From a checkpoint of a small mixture-of-experts model trained on Wikipedia.
Size: 12 layers, width 256, 36.2M parameters.
Experts: 48 experts in each of 8 layers, 3 picks a token, a sigmoid router.
Training: a variant of Adam for the experts, 262M tokens, 7981 steps.
Below are experts of layer 4 (counted from 0) of a mixture-of-experts language model. Rows are named router (the router's row for the expert) and show model dimensions 128-159. Each number is 128 + 32 x the weight over its row's rms, rounded and kept within 0 to 255. Numbers have three digits each.
After each expert's rows: a language model's description of what the expert responds to. This comes from a sample of Wikipedia text that the model never trained on.

# expert 0
router:150117109127103128148140089151049076132130210110131127115182108153107170155138184175142117128082
What it handles: Auxiliary verbs and possessive markers after a subject or relative pronoun, such as was, is, has, 's, his, their.

# expert 9
router:129143205117094098163134111155082103131126163096105184153112132095106110168093141194173130128093
What it handles: Country, region and direction words after in/of/at, such as United Kingdom, Argentina, southern; also paragraph breaks and However, In addition.

# expert 38
router:144138148109107029141121114194085077082129162084127155104104114068113126158060194164151126104153
What it handles: Adjectives and nouns right after the, of the, in the, such as first, highest, direct, village, Central.

# expert 21
router:140108128131120082103135088147071095142091111119083123144137115108069185129079119162146175086104
What it handles: Relative and subordinating words starting new clauses, such as that, which, who, after, but; also time nouns like season, year, spring.

# expert 44
router:137107158137055032070123084189097118085130193176131171137168121127139175176107175155121112085159
What it handles: Capital-letter and consonant-cluster pieces inside names, codes and technical words, such as C, AR, MCA-S, sub-str-ates, elect-orate.

# expert 33
router:090182187131114100080067072144089037091146167120143148141147099097131111149122112171100136129105
What it handles: Forms of be and become plus following past participles in passive clauses, such as was, were, had been, released, worn.

# expert 24
router:110130159137094100148120059134110096073104153136134160086154117081123168136142144135175126098137
What it handles: Dashes, list hyphens, In and of, and month names before a year number, such as –, - , September, in; also mid-word pieces.

# expert 22
router:135110115068086112145129065109087038132097213147126151114141098097101164109142155122139104115090
What it handles: Line breaks after list items and infobox fields, heading equals runs like === and ==, and suffix pieces such as -ign, -id, -ent.

# expert 39
router:155161117161090152140140076142052121075163141085104090103156109057106171118112145163146159158102
What it handles: Commas, colons, semicolons, closing parentheses, dashes and table bars ending list items, clauses or cells, e.g. "2011)", "Relegation to:".

# expert 4
router:140098131106128139124148072133088098140144142150093163110170092143148179197095146149222121119119
What it handles: Short letter pieces inside longer words, often suffix-like, such as fert-il-ization, fire-b-ase, worksh-op; also sentence-initial He, She.

# expert 27
router:168125134124047068152141058196141057089129184149128126109219118142125168104101113181168108152085
What it handles: Verbs and linking words following a comma, "and" or "he" in narratives, such as moved, returned to, won, while, led to.

# expert 40
router:146134157124106129140114045131088090119119172146151144126141129104143147196052182126179105167168
What it handles: Determiners and number or ordinal words opening noun phrases, such as the, a, The, two, three, first, eighth, last.

# expert 19
router:157126197092096095143094105179075091130155124131173169118107114120097123156093156147138137174130
What it handles: The piece right after a lone capital letter beginning a name or word, such as N-ancy, S-ergio, B-road, M-ix.

# expert 11
router:126107150104105114142096060139077107125126168112153149091203070108155154113169152141173144097126
What it handles: Separators and spaces right before a digit, mostly table cell bars, also spaces, commas, parentheses and colons preceding figures.

# expert 16
router:158132125138135126100147078154052105116084131128097161092128078146116148134078156130148106138158
What it handles: Everyday nouns and adjectives after possessives or articles, such as drug, friend, boy, room, new, plus inner pieces of rare words.

# expert 20
router:200151117156080080119087105133081152130084181145158150110191090123094168092073152142149122125145
What it handles: Final periods and word-plus-period tokens closing sentences before a paragraph break, such as daughters., 2008., Division.; also the piece ud.

# expert 31
router:153138133149092115131117102164085086096119180132100181124135116161103175152073133139180132149111
What it handles: Inner and final pieces of foreign surnames, place names and taxonomic Latin, such as -ović, -ski, -ensis, -abad, Amphib-ia.

# expert 36
router:120155186139112086121101080106095027113105176126137180103096091107113113150100167120126137149143
What it handles: Pieces right after a capital initial or article starting a word, such as P-ort-uguese, P-en-insula, T-el-ugu, plus nouns like contribution, example.

# expert 28
router:116134113095135138120124091159063102093101130122137192127144158064104099133074121168127118152119
What it handles: Word-initial stems awaiting endings like -ing, -ed, -ation, such as manag, collabor, director, s-tern, pir in preaspirated.

# expert 47
router:111104147134094106139118127165121168157093184153155199116157097069110190161119141138181146092125
What it handles: Common first names and name pieces, such as John, George, William, plus name fragments like G-ordon, Jo-ey, Am-elia.

# expert 1
router:150095099128114112110136097108059146118136204148099206150165101062103173088107103170160145170105
What it handles: Final nouns of organization, venue and law names, such as School, Council, College, Act, Group, Club, Museum, plus coordinate units °E/°W.

# expert 45
router:155123171139093068166088101156113135156096181113099199112157087132121147108076137196182116093103
What it handles: Final pieces of surnames and place names, such as ford, ington, wood, borough, stein, ley, plus endings of other rare proper names.

# expert 14
router:152110154137071100109136098093054147156110182143152234120165105105134131111087191171190136110125
What it handles: Topic nouns and adjectives naming fields or institutions, such as public, football, art, political, military, health, business.

# expert 7
router:164116126139077092156142024096047117122116183141136192149133090121104206143107146121131098123100
What it handles: Word-final suffix pieces completing longer words, such as -ation, -ical, -ative, -ity, and inner pieces like pen-alt-ies.

# expert 46
router:186149104158121113121136130128072106157131144151112117135159103142093178116130166136139157111089
What it handles: A table pipe or colon fused with the capital that starts the next cell, like | L, | S, | The, : Jazz.

# expert 18
router:155137158162096082103126108111119105132088186122102163140164111154127122146080139146173119127097
What it handles: Middle syllables of foreign personal and place names, including Turkish and Romanian letters, like Tre(ty)akov, Vi(he)ar, and names such as de and da.

# expert 41
router:155158155110098094124115058182086074141117131087147163157182132145106125106127115148178118151082
What it handles: Transitive verbs and verb pieces after subjects or to, such as make, sold, taking, provide, spent, discover(ed), often before an object.

# expert 15
router:147181166119143070134139070169082109120102159147128183110173125083148114128115173154145104122177
What it handles: Hyphens, dashes and short inner word fragments like ing, an, un, plus non-Latin script characters in Japanese, Arabic or Chinese text.

# expert 5
router:096099162124092114108109103197101091126111148133168160116095105072127179159110146175136123168101
What it handles: Small standalone numbers in lists and tables, like 5, 9, 10, 30, and odd mid-word letter fragments inside rare words.

# expert 17
router:145139117146110071098115097132110074136151215144112168129179047162131164100127138124142114162086
What it handles: Opening letters of capitalized names or foreign words after a space or parenthesis, such as Bl(uff), Th(reat), (B, in G(rafenau).

# expert 30
router:095126132105108073105138055148075053127143144151152117097131051133121140163090165150131078081123
What it handles: Conjunctions and function words like and, as, or, than, to, plus word-start prefixes re-, un- in running prose.

# expert 32
router:142116165136093038125132063148099091125117175141123196126139132076116186112123134142135112157137
What it handles: Abstract and action nouns after a or an, often -tion, -ment, -ity words, such as position, effects, construction, power, release.

# expert 35
router:133124137135079126131170118175092110142107121132139193150141099109096173165081148144172167150110
What it handles: Letter pieces inside unusual names and acronyms, often Scandinavian, Slavic or uppercase, such as U-pp-sala, N-AS-CAR, Z-uy-eva.